config.yaml
experts_per_token: 2
d_expert: 224
d_shared_expert: 256
moe_layers: [0, 1, 2, 3, 4, 5, 6, 7]
router_score: "softmax"
routed_scale: 3.77
balance_bias: false
norm: "rmsnorm"
tie_word_embeddings: true
optimizer: "muon_variant"
batch_tokens: 262144
Below are experts of layer 5 (counted from 0) of a mixture-of-experts language model. Rows are named router (the router's row for the expert), gate (a neuron's input weights, with its number), up (a neuron's input weights, with its number), down (a neuron's output weights, with its number) and show model dimensions 0-127. Each number is 128 + 24 x the weight over its row's rms, rounded and kept within 0 to 255.
After each expert's rows: "comes after" lists some tokens at least twice as common just before its tokens as in all text. This comes from a sample of Wikipedia text that the model never trained on. Tokens count by the router's weight.

# expert 9
router [147  95 115 114 122  94 103 117 156 113  66 149  75  91 110 157 131 137 130 117 152 106 120 150 121 189  88 120 107 150 117 135 151  94 152 141 133 178  82 126 124 116 116 107 139 119 127 121 160 138 156 149 110 141 111 114 127  62 102 118 132 116 132 118  88 128  99 155 130 142 121  79 118 165  68  86 124 107 126  97 122  93 181 127  95 124 102 138 113 125 127 102 114 143  76 130 163  99 109 145 104 169 119 104 163  99 153 144 156  86 125 139 150 117 112 131 153 140 111 138 138 136 129 150 134  84 124 141]
gate13 [151 114 120  92 120 128 105 104 120 139 147 179 145 131 126 140 123 136 160 168 125 117 126 145 121 118 112 119 110 141 117  91 122 127 160 135 212 126 178 113 139 114  92 180 129 135 139 116 122 147 112 123 102 129 136 176 129 108  83 136 157 133 179 137 148 161 124 144 148 130 124 117 123 134 138 137 154 142 135 144 149 111 180 151  94 160 117 108 132 148 120 171  91  98 134 161  95 110 154 119 133 178 120 135 162 129 185  91 110 141 128 118 135  99 141 114 105 147 128 139 139  99 151 146 117  87 119 134]
up13 [ 99 165 136 105 165  89 132 134 155 132 143 126 153 151 163 118 133 132 109 102 151 154 126 140 119 138 144 132  70 139  91 147 122 132  79 129 136 155 127 118 116 147 115 116 142 116 155 159 103 109 120 127 141 176 131 116 130 128 136 105 119 137 153 172 108  83 126 121 118 148 151 119  74 140 108 126 105 113 100 168  93 112 175 100 135 102 148 164 131 149  96 147 102 135 172 176 111 102 134 159 107 163 119 125 147 124 133 124 145 117 163  64 172 107 128 133  87 118 156 159 107 137  92 105 157 106 123 147]
down13 [146 125 108 120 154 124 104 109 141 151 143  98 117 117 107 165 118 137 102 122 169  93 164 154 137 145 106 176  82  98 123 162 186  76 153  86 146 132 128 108 142  77 145  71 134 105 155  93 102  80 114 151 111 160 143 100 157  69 123 147 133  93 128 154 110 147 111 127 140 157 106 123 138 177 133 116 127 116 109 104 163 134 138 124 157 127  98 135 115 129 125 149 143 106  85 145  79 135 147 153 157 124 117 142 161 102 142 132 138 112  75 113 155 141 136 101 165 204 113 104 130  99 133 115 167 155 165  95]
gate14 [140 113 188 124 105 107 150 145 172 135 141 150 165 131 108 131 138 129 124 137 155 103 163 132 148 117 124 168  94 115  92 123 155 115 135 119 175 175 109 158 137  87 136  95 119 129 130 130 102  95 129 133 100  80 134 119 172  92 154 140 129 147 125 163 157 135 162 172 131 121 120 136  98 104 170 177 118 137  98 101 141 122 135 122 150 112 117 133 102 117 160 133  78 144  84 126 107 134 148 144 156 130 144 159 123  88 147 129 113 110 142 108 149 116 157 178 139 177  94 140  98 146 136 126 133  55 162 148]
up14 [129 127 132 110  83 118 115 119 150 141 123 103 123 145 168 139 130 131 104  96 156 156 129 143 132 103 150 126 136 144 123 152 122 133 115 140 152 126 176 124 146 156 123 103 146 137 114 170 135 142 136 161 131 142 146 144 107 142 140 106 109 101  93 139 153 109 128 113 113 145 131 178 115 108 150 124 129 150 173 137 116 133 135 126 127 175 142 117 142 148 104 142 163  79  97  88 132 128  99 142 124 161 154 112 122 109 127 134 130 126 110 177 130 127 120 161 135  99 152 141 116 100 119 135 136 123 111 138]
down14 [113 129 114 116 104 147 119 166 124 132 113 153 153 104 105  95 121 129 136 101  99 118 145 167 152 198 114 161 121 183 114 158 129 171 124 173 103 148  93 105 103 118 166 158 131 103  90 125 116 109 105 132  97  91 132 108 131 111 150 124 132 138  85 174 114 126 113 124 192 144 103 178 137 138 131 121 139  89 120  92 158 121 130 122 123 121 154 174 135 137 115 117 120 135 103 132 134 162 140  91 121 146 161 113 122 110 160 157 157 104 123 147 100 159 124 117  96 145 107 123 107 134 138 139 109 154 144 124]
comes after: " of", " in", " to", " for", " at", " with"

# expert 10
router [118 109 157 127 162 128 114 145 175 117 127 144 125 129 129 126  99 128 118 101 159 159 155 160 142 109 129 155 110 140 124 139 143  81 150 134 145 173 128 166 116 103 101 129 119 183  69 152 157 132 133  98  91 118 126 148  96 148 109 108 102 115 139 128 112 160 105 125 144  97 141 140 159 135 141 107 108 152 116 150 144 104 151 107 157  98 100 121 127 108 139 112 134 159  85 122 162 123 120 123 132 137 117 117 132 149 152 143 117  84 115 101 145 124  99 171 146  97  92 124 132 117 103 123 123 111 144 125]
gate11 [116 134 111 169 134  99 117 157 104 141 100 119 146 129 135 130 135 121 139 110 150 101  77 125 137 184 116 147 159 117 128 166 135 137 151 136 130 153 105 118 135 103  92 141 116 135 136 142 125 120 123 151 121 114  79 135 116 145 119 119 156 147 126 122 147 177 115 147 135 131 156 107 116 123 101 110 111  85 132 132 147 107 112  76 130  75 139 150  93 133 131 118 134 139 153 149 115  95 156 102 135 131 112  87 129 157 132 137 120 143 129 124 122 125 123 165 142 143 134 143  97 132 112 113 133 163 120 111]
up11 [138  75 141 111 198  81 119  91 168 114 145 117 159  98 106 114 150  97 135 143 107 149 156  92  78 122 138 108 157 122 123 124 153 157 113 113 109 145 123 116 140 127 154 154 102  89 144 110 134 100 108 133 164 165 132 161 168 125 160 150 115  94 142 147 160 137 130  99 116 127 130 126 126 121 150 156 145 144 134  91 137 109 111 126 150 136 144 142 108 139 137 133 162 120 117 134 145 150 141 130 119 113 110 132 133 138 143  92 134 133 149 105 156 153 145 136 121 153 127 140 193 147 141 105 147 151 142 137]
down11 [106 136 164 146 116 161 141 161 136 146 130 135  87  92 101 113 122 133 110 150 117 174 143 101 131 155 119 143 100 129 147 113 115 107 151 162 144 103 159 150 127 129 173 128 126 137 150 135 128 130 114 124 148 125  92 107  86 123 137 112 105 142 119 122 150 119 108 176 131 106 104 158  82 111  83 109 155 105 127 125 173 123 134 144 146 169 151 124 161 138  78 122 117 126 161 107  91 116 149 130 120  86 124 143 109 145  74 180 144 105 184 188 125 110 104 113 134 147 149 123  97 143  89 111 126 102 161 117]
gate12 [137 155 109 179  93 129  96 120 154 150 114 148 140 115 150 122 105 149 101  95 153 144 140 195 116 145 119 140 150  70 143 194 115 113 135 131 155 114  83 110 111  97  91 117 148 148 145 136 162 169 122 154 139 138 118 146 113  94 110 115 110 115 113  89 156 147 129 157 139 140 115 107 122 155 142 137 117 132  91 157 145 141  94 122 140  80 166 153 127 144 166 136 143 105 142 170 117 110 136 153 141 110 122 155 129 168 150 100 126  67 139 114 107 131  90  96 121 126 157 153 113 137 141 134 122 112 168  90]
up12 [153 132 128 133 146  88 107 129 134  96 173 105 123  97 142 151 102 131 128 122 119 106 124 120 113 140 124  98 136 110 125 136 167  88 106 138  93 125 111 123 129 128  90 115  89 112 117 140 122 125 170 133 116 148 108 121 110 106 129 156 141 119 124 123  95  91 167 100 111 188 155 151 155 104 129 120 108 148 101 142  92 167  94 113 134 171 116 119 143  97 121 155 141 139 149 128 169 140 119 143 111 132 139 119 118  76 113  94 129 160 149 121 106 133 137 155  95 110 111 143 119 131 109 130  86 119 171 160]
down12 [135 139 127 160 131  67 116  87 127 166 128 117 170 137 110  80 181 128 122  89 106 128  89 133 124 160  96  78 159 137 159 126  74 130 141 146 103 141 120 163 137 131 128 137 167 137 122 152 133  95 126 130 155 129 141  95 131  79 155 136 111 122 150 133 148 135 134 157 122 119 130 149 162 146 142 118 168 164 131  96 172 145 109 134  94 121 151 137 176 118 128 122 154 107 144 149 140 114 151 142 135 146 162 106 106  97  88 152 135  78 124 125  99 144  94 101 126 140 115 135 158  76 149 123 128  96 129 124]
comes after: " the", " a", " of", " with", " is", " and"

# expert 6
router [ 81 129 126 108 130 122 122 133 119 162 160  90 172  99 129 141 104  96 138 132 129 121  95 155 150 179 143 145 118 136 156 149 136 126 122 153 190 130 152 129 138 136 163 105  95 151  87 121 148 131  80 160  95 105 149 126 126 134 139 130 151  76 124 139 108 158 100 100 137 135 125 145 140  85 207 174 125 114 138 120 156 120 179 100 127  86 101  97 118  92 141  94 163 111 133 126 115 113 123 121 130 114 153 145 152 132 121 119 108 129 128 120 125 141 126 161 155 123 107 108 105 105 114 173 132 101 110 126]
gate16 [150 120 137  97  96 113 160 154  96 151 119 123 132 147 151 131 101  86 175 113 109 149 145 115 148 110 128 145 140 120 112 130 164  89 113 109 127 126 170 151 178 110  82 103 132 172 107 126 123 110  95  93  69 152 145 147 120 154  94 148  94 136 147 108 172 120 104  87 122 131 151 166 160 155 114 104 113 141 161  97 131 118 133 129 128 137 123 130 124 115 111 134 162 153 119 127 102 117 111 145 144 117 156 104 107 128 101  91 102 114 133 202 137 122 191 106 111 155 117  75 165 136 125 152 134 139 168 112]
up16 [118 155 157 124 121 171 142 162 125 142 116 140 138 124 140 153 142 149 147 134 169 107  96 154 151 145 147 143 137 121 121  94 111 118 123  94 110 161 136 142 135 178 110 149 141 107 160 149 165 123 117  89 141  99 107 120 163 126 155 100 145 165 127 126 109 160  87 132 116 101 203 101 159 146 121 128  90 142 131 175 152 138 136 121 111 135 106 114 190 166 113 128 131 134 123  89 149 141 134 112 127 110 116 123 129 152 127 139 116 126 123 158 141 116  99 133 134 130 166 116 128 115 100 136 100 184 109 116]
down16 [182 123 114 148 110 148 147 117 136 132 171 128 179 101 104  85 118 112 133 150 149 118 102 129 116 163 124 120  91 161 115  74 152 107 143 129 104 112  86 120 137 121 127 120 115 132 120 123 115 138 133  76 144 135 108 140 169  93 123 104 139 148 136 131 108 141 150  89 167 140 126 134  82 131 179 127 116  77 159 142 124 115  96 106 141 143 127 139 130 130 134 120 125 149 124 165 124 118 138 161  91  92 106 147 183 145 114 159 129 131 133 151 138 129 143 125 137 164 131 151 112 145 125 118  69 131  76 115]
gate17 [153 141 166 162 138 131 140 126  90 162 107 133 160 108 118 126 159 122 107 113 157 145 114 174 137 106  93 153 126  98 140 110 121 150 107 117 100 116 132 144 131 153 160  99  84 147 134 118 126 122 121 130  83 128 132 122 129 129 147 131  96  94  83 114 121  96 112  90 101 102 126 131 122 139 166 131 126 148 127 129 101 130 142 138 147  89 114 107  94 151  97 132  94 120  83 137 144  85 158 174 113  83  79 149 179 106 141 135 122 118 187  94 146 124 126 129 154  99 157  76 132 119 137 115 166 106 115  92]
up17 [126 156 139 133 172 197 158 135  88 110  85 154 109 185  70 128 158 104  95 118 137 115 132  85 155 114 161  99 135 137 104 105 103 108 138 134 132 119 114  86 129 117 138 122 127 148 158 104 130 123 150  71  91  97 123 137 125 120 111 113 135 148 133 111 125  91 153 147  71 144 126 127 175 110 107 121 135 127  99 147 156 170  95 126  98 117 130  93 161 148 143 140 143 144 128  94 116 155 173 111 138 148 124 167 123 165 121 133 128 134 106 139 109 115 164 127 151 185  67 109  96 147 159 166 137 138 115 126]
down17 [ 79 127 127 124  69 139 134 146 119 139 131  99 134  94 148 125  87 170 145 137 149 103 149 119 120 138  65 113 124 118 111 115 110  76  92 127  94 158  97 102 149 183 118 145 120 159 115 124 137  83 107 156 125 144 113 133 132 108 118 121 102 150 121 124 148 167 145 101 144 145 113 150 124 107 167 191 155 142 134 150 106  96 133 122 122 132 135 128 133 128 114 143 115 111 101 153 132 115 131 109 157 122 156 136 137 101 136 101 184 130 155 134 104 136  71 131 127 120 178 149 129 118 120 140 129 100 169 146]
comes after: " |", "\n", ".", ":", "°", "′"

# expert 11
router [144 137 104  92 146 113 108 123 120 132 132 108 161 104 112 159 140 126  79  79 111  98 131 124 136  96 112 152  98  86 110 140  96 115 145 147 162 105 121  89  84 148 124  90 141 113  77 119 120 129 119 142  66 158 142 135 146 107 122 123 153 136 149 123 123 123 136  99 143 160 128 161 152 159 142 143 112 160 132 162 113 110 126 126  91 146 145  87  92 106  91 110 158 120 103 135 111 105 114 111 117 144 122 104 154 138 145 153 128 152 119 123 130 135 108 132  99 132 137 136 116 118 156 128 138 155 127 144]
gate6 [143  97 111 153  94 156 124 109 125 120 124  84 137 135 142 165  89 114 125 150 143 157 178 131  89  90 130 138 129 128 112 164 148 107 155 134 152 117 146 105 119 128 145 154 115 117  80 132 103  82 153 132  96 137 133  85  82 135 125 135 108 111 145 146 119 148 189 114 168 119 173 165 128 124 140 148 144 119 101 119 154 149 146 113 134 115  85 118 145 152 152 130  77 149 125 129 128 136  84 168  83 145 139 149 179 159 155 139 142 155 148 151 114 163 114 129 111 142 139  78 112  84 115  75 153  93 133 143]
up6 [129 140 169 112 101 103 113 115  72 116 138 106  74  87 136 125 151  98 108 107 107 131 125 130 189 106 134  68 131 115 148 103 161 130 123 105 110 159 145 124 141 143 126 117 129 129 120 124 128 139 118 116 148 117 137 149 160 136 151 128 143 145 151 137 148 140 124 125 141 133 105 132 125 155 131 137  94 145 134 113 129 175 138 151 110 119 132 142 106 129 107 122 132 126 188 168 144 156 155  91 120 127 139 125  90 133 137 134 104 174 108 134 117 160 107 127 157 137 169 149 128  87 124 116 156 104 123 166]
down6 [146 133 107 138 110 141 124 143 114 153 142 119 142 146 142 118  86 130 110 114 115 104 104 142 128  84 125 153 142 160 141 137 157 129 155 148 146 144 103 172 107 109 134 140 163 176 147 132  92 113 136 131 148 108 152 112 108 157 124 114 127 137 131  98 118 140 121 113 136 123 154  95  95 123 119 143  89 102 122 124 114 135 143 119 140 122 105  96 117  96 102 137 143 100 132 157  85 140  66 132 170 159 141 126  98 142 147 112 101 148 146 123 111 156 142 153 115  81 137 120 153 104 136 154  97 117 139 168]
gate7 [187 131 117  84 129 162 158 121  99 137 138  75 122 139 126  98 118 109 125 107  92 160 125 136  89 100 138 142 104 155 116 156 189 101 136 144 128  83 120 104  90 148 116 156 106 121 173  95 124 103 136 128  78 152 119 104 150 116 148 107 182 143 114 140 108 124 131 140 164 124 130  97 129 154 148 121  90 140 129 113 115 111  92 153 109 130 152 155 125 116 126 141  65  75 121 136  82 145  83 103 155 132 135 121 153  88 122 137 141 104 133 105 123 160  91 143 160  82 131 114 132 168 113 114 151 148  98 156]
up7 [147 111 140 198 108 129  94 120 146 136 121 138 129 134 129 114 111 142 148 155 170 139 114 150 185 114  87 131 142 140 129 156  85 120 130 122 102 153 124 142 113 146 123 128 127 106  68 144 124 143 167 113 144 136 121 153 172 102  94 112 110 138  96 109 155 156 163 137 135 143 124 125 139 107 123 124 124 112 114 131 138 165 140 107 144 139  78 120 157 129 159 119 172 121 119 129 145  99 163 142  81 129 175 149 126 171 152  99 118 150 119  87 115  91 113 140 101 148 157 140 129 113 140 154 147 123 130 137]
down7 [116 154 108 118 160 160 146 123 118 113  97 132 170 185 135  95 125 123 132 155 104 125 134 164 114 131 112  99 145 102 125 135 115 122 128 110 129  89 151 114 104 149 148 120 163 162 135  98 142 142 121 113 143 123  90 118 113 134 144 130 148 126 153 123 121 111 128 119 117 138 140 131 120 144 129 105 130 113 203 125 105 126 122 206  97  83 176 151  94 112 130 105 121 118 118 126  84 117  96 142 109 142 125 171  98 142 130 149 125 123 138  93  87 117 134 124 166 115 159 153 113 154 142 108 132 104  91 167]
comes after: " |", ".", "\n", " 0", " 1", " 2"

# expert 8
router [104 124 127  86 125 121 163 162 150 139 134 129  94 127 142 129 122 129 110  93 191  97 171 101 130 152 160  93  88 126 161 105 178 124 114 170 162 106 109 116 101 128 129 144 128 128  85 147 143 124 136  98  84 111 114 116 102 105 131 121 167 128 145 127 139 150  95 102 116 168 171 157 141 152 119 116 146 134 156 109 125 121 112 175  95  98 129 144 186 129 172 153 172 109 129  90 143 155 129 103 107 139 176 134 150 111 163 146  88 162  91 123 113 149 114 152 144  97 128 102 160 154 187 139 177 187 123 141]
gate6 [136 106 126 134 143 158 169 133 116 138 137 126 108 147  97 121 146 109 130 115 112 117 100 135 143 141 167 123 133  82 109 148 133 147 138 171 118  95 146 140 135 138 158  97  61 102 102 107 122 138 129  91 139  90 112 107 102 126 166 137 122 107 138 162 106 113 137 132 114 131  75 116 106 135 112 155 132 136 140 125 170 141 103 134 175 112 105 124 148 126 130 121 125 130 145 108 156 132 139  75 152 147 107 116 102 136 128 133 132  86 128 163 132 160 127 136 111 150 152 146 112  93 134 142 136 158 109 105]
up6 [112 126 104 140  55 115 119 110 136 138  98 121 102 131 148 136 121 155 121 160 123 140 124 100 170 128 113 139 137 139  77 131 118 110 118  99 155 116 139 143 134 122 107 125 103 110 123 105 151 153  93 100 158 142 164 112 123 179 120 144 141 104 149 167 187 105 104 137 119 130 135 113 140  83 116 146 104 105 114 119 151 136 128 120  98 120  73 163 126 119 130  73 181 127 105 120 116 125 119 105 110 146 136 128 134 114 146  91 159 101  96 110 133 166 109 139 117 141 135  70 157 124  91 119 117 112 127 161]
down6 [133 113 138 151 119 106  95 105 146 153 120 124 121 114 116 168 109 119 142 134 166 126 132 123 136 122 127 132 147 147 149 113 117 108 145 135 124 172 106 108 149 142 116 117 115  98 119 137 123 180 147 121 172 141 147 139 113 117 126 150 150 156 154 129 121 170 138 141 104 133 137 141 148 104 111 154 101 102 133 144 158 126 129 141 125 112 129 168  75 146 115 143 133 115 179 161 129 138 171 105 110 106 117 164 174 127 154 145 125 115 159 107 165 109 130 156 133 160 110 177 113 135  95 137 104 117 153 120]
gate7 [132  76 128 139 113 176 150 121  82 102 155 132 159 118 163 160 140 119 136 127 164  93 109 123 129 120 107 140  90 129 107 171 113 122 142  86 156 130 120  87  92 129 130 128 102 147 124 110 144 145 111 149 149 138 110  79 148 158 178 110 120 141 118 142 133  99 111 117 125 103 152 127 109 153 138 145 132 105 128 140 148 129 134 131 120 131 112 124 128 133 156 145 131 104 129 125 161  81 151 164 123 116 130 128 141  89 138 127 147 135 138 131 140 124 143 134 119  97 102 116 142  96 163 145 148 133 141 127]
up7 [141 102 139 115 108 109 116 157 159 123 117 134 125 109 100 126  83 156 123 122 146 121 140 151 164 118 136 114 137 149 108 121 117  76 139 197 150 155 128 116 100 109 115 133 146 120 103 121 127 118 114  99 134 110 133 137 140 128 105 145 132 125 158 143 125 142 114 185 116  82  67  92 140 168 109 150 130 169 141  85 129 155 148 116 114 163 130 127 100 118 143 108 142 136  57 119  87 185 125 120 120 159 153 112 114 138 162 120 162 127 130  87  95  91 143 144 165 155  95 135 136 151 123 102 125 109 122 128]
down7 [149 137 137 138 148 133 152  95 117 135 135 100 170 146 142 162 119 106 135 130 177 141 149 151 119 129 138 175 131 123 130 149  89 112 163 121  94  78  52 160 104 155 121 106 125 134 119 140 154 156  88 142 128 125 138  94 147 139 174 116 147 133 107  94  87 137 107  90 137  94 112 135  94 147 171 142 141 154 128 105 131  95  82 141 122 115 133 156 143 121 129 169 114 149 137 111 106 122 134 140  89 147 106 111 104 132 148 146 139 177 116 155 119 174 142 145 113 103  82 120 113 132  67 133 137 150 122  84]
comes after: "-", "\n", "==", ")", ":", "|"

# expert 14
router [131 149 107 135 181 123  97 130 131 145 112  98 169 125 123 122 118 138 103  84 107 123 132 127 154 171 126 100 112 107 114 104 112 145 157 150 131 127  94 126 125 114 147 129 167  95  90 134  83 147 108 134 128 174 105 105 167  91 114 139 130 109 128  91 150 103 103 147  86 141 123 163 114 169 146 170 161 149 146 142 133 105 111 120 121 144 156 101 139 138 117 130 108 106 142 129 157 121  73  87 112 116 134 135 150 121 110 108 127  94 125 144  87 107 137 165  82  90 145 112 162  89 111 113 110 117 101 129]
gate3 [113 105 109  91 138  96 103 121 164 105 135 132 139 111  98 147 135 139 126 148 140 166  87 128 126  99 127 140 123 138 131 169 102 119 128 146 127 150  81 136  81 128 112 115 133  77  99 132 191 143 121 152 142 134  99 130  89 131  93 180 128  88 114 124 136 118  91 108 111 146 122 143 135 131 107 113 155 144 142 151 151 138 126 124 116 124 150 138 134 144  78 108 165 139 124  75 181  96 132 143 118 158  58 153 153 150 145 142 134 135 137  83 129 132 134 104 121 129  73 165 168 182 180 168 117 129 164 129]
up3 [135  96 122  62 163 163 151 131 175 129 125 121 107 135 140 141 142  91 126  93 138  88  98 134 141 147 100 156 131 144 107 113 142 113 123 141 104 107 141 129 103 138 129 134 118 149 136 108 187 160 147  96 112 109 139 135 109 113 173 156  88 110 102  78 154 132  94 121 146 151 177 127 159 131 135 148 130 101 117 104 144 101 171 128 129 133 165 121 142 117 119 122 188 167 147 149 149 119  94 148 170 158  69 107 129 118 158 145 133 116 135 138 113 183 132 111 135 113 149 141 112 143 146 124 123 163 108 114]
down3 [145 193  82 131 130  89 114  76 121 137 117  85 115 124 125 113 149 181 132 165 135 142 154 100 121 108 101 147 148 152 116 143 110 142 119 162 131 142 115 130  88 143 117  94 101  98 122 133 140 136 104 158 126 112 166 119  73 118 117 149 151 109 126 128 143 149 129 100 182 148 118 144 142 158 126 141 139 184 136  79 114 107 114 118 106 135 118 124  87 114 109 141 130 130 110 110  93 119 185 134 117 128 123 118 123 188 164 139 134 149  74 117  90 105 152 133 121 128 142 124 121 139 172 162 111 144 154 128]
gate4 [183 120 161 148 100  68  89 144 143 101 153 197 162 135 171 130 147 142 131 114  79 125 164 125 151 134 146 136 114 160 143 113 150 147 108 105 130 156  90 150 113 113 149 103 137 153 157 169 149  84 100 121 123 180 147 128 152  87 143 113 180 160 149 104 124 125 144 151 104 130  88 129 114 123 100 121 115 115 139 153 154 101  72 125 132 109 148 169 151 157 145 110 139 120 121 126 119 105 125  98 169 178 112 157 130 123 133 135  87 155 126 121 127 142 126 162 159  84 109 112  97 119 165 141 127  83 167 145]
up4 [100  99 126 111 114  87 124  93 166 128 120  97 101 113 131 141 116 111 105 120 146 108  89 111 110 128 117 113 112  93  92 124  91 171 140 142 163 105 180 172  92 108 121 110 128 101 111 101 155 121 122 129 145 128 113 112 100 104 113 156 104 131 133 139 140 130 119  88 145 107 115 172 150 163 119 106 149 128 119 110 158 164 123 113 101 124 120 115 128 187 100 122 129 126 126 121 135 127 103 160 112 128 125 138 135  94 173 132 127 110 124 127 115 110 154 131 102 133 183 175 126 177 112 121 132 151 114 162]
down4 [115 111  99 131 145 151 149 125 113 121 126  74  87 143 118 135 135  98 133 154 134 148  82 143 149 122 156 119 142  87 137 161 120 136  97 125 133 107 142 155 119 106 113 134 143  45 111 119 149 146 153 138 141 122 141  92 114 117 104 139 106 143 176 153 101 135  99 155 146 140 125 174 157 122 125 146 144 124 119 120 119 133 143  99 105 145 163 105 149 138 143 104 142 106 129 122 151 150 123 142 136 131 119  79  93 153 156 142 140 112 119 126 137  88 180 161 116 133 139 116 134 158 124 133 161 159 116 124]
comes after: "\n", " ", " 0", ")", "|", " 1"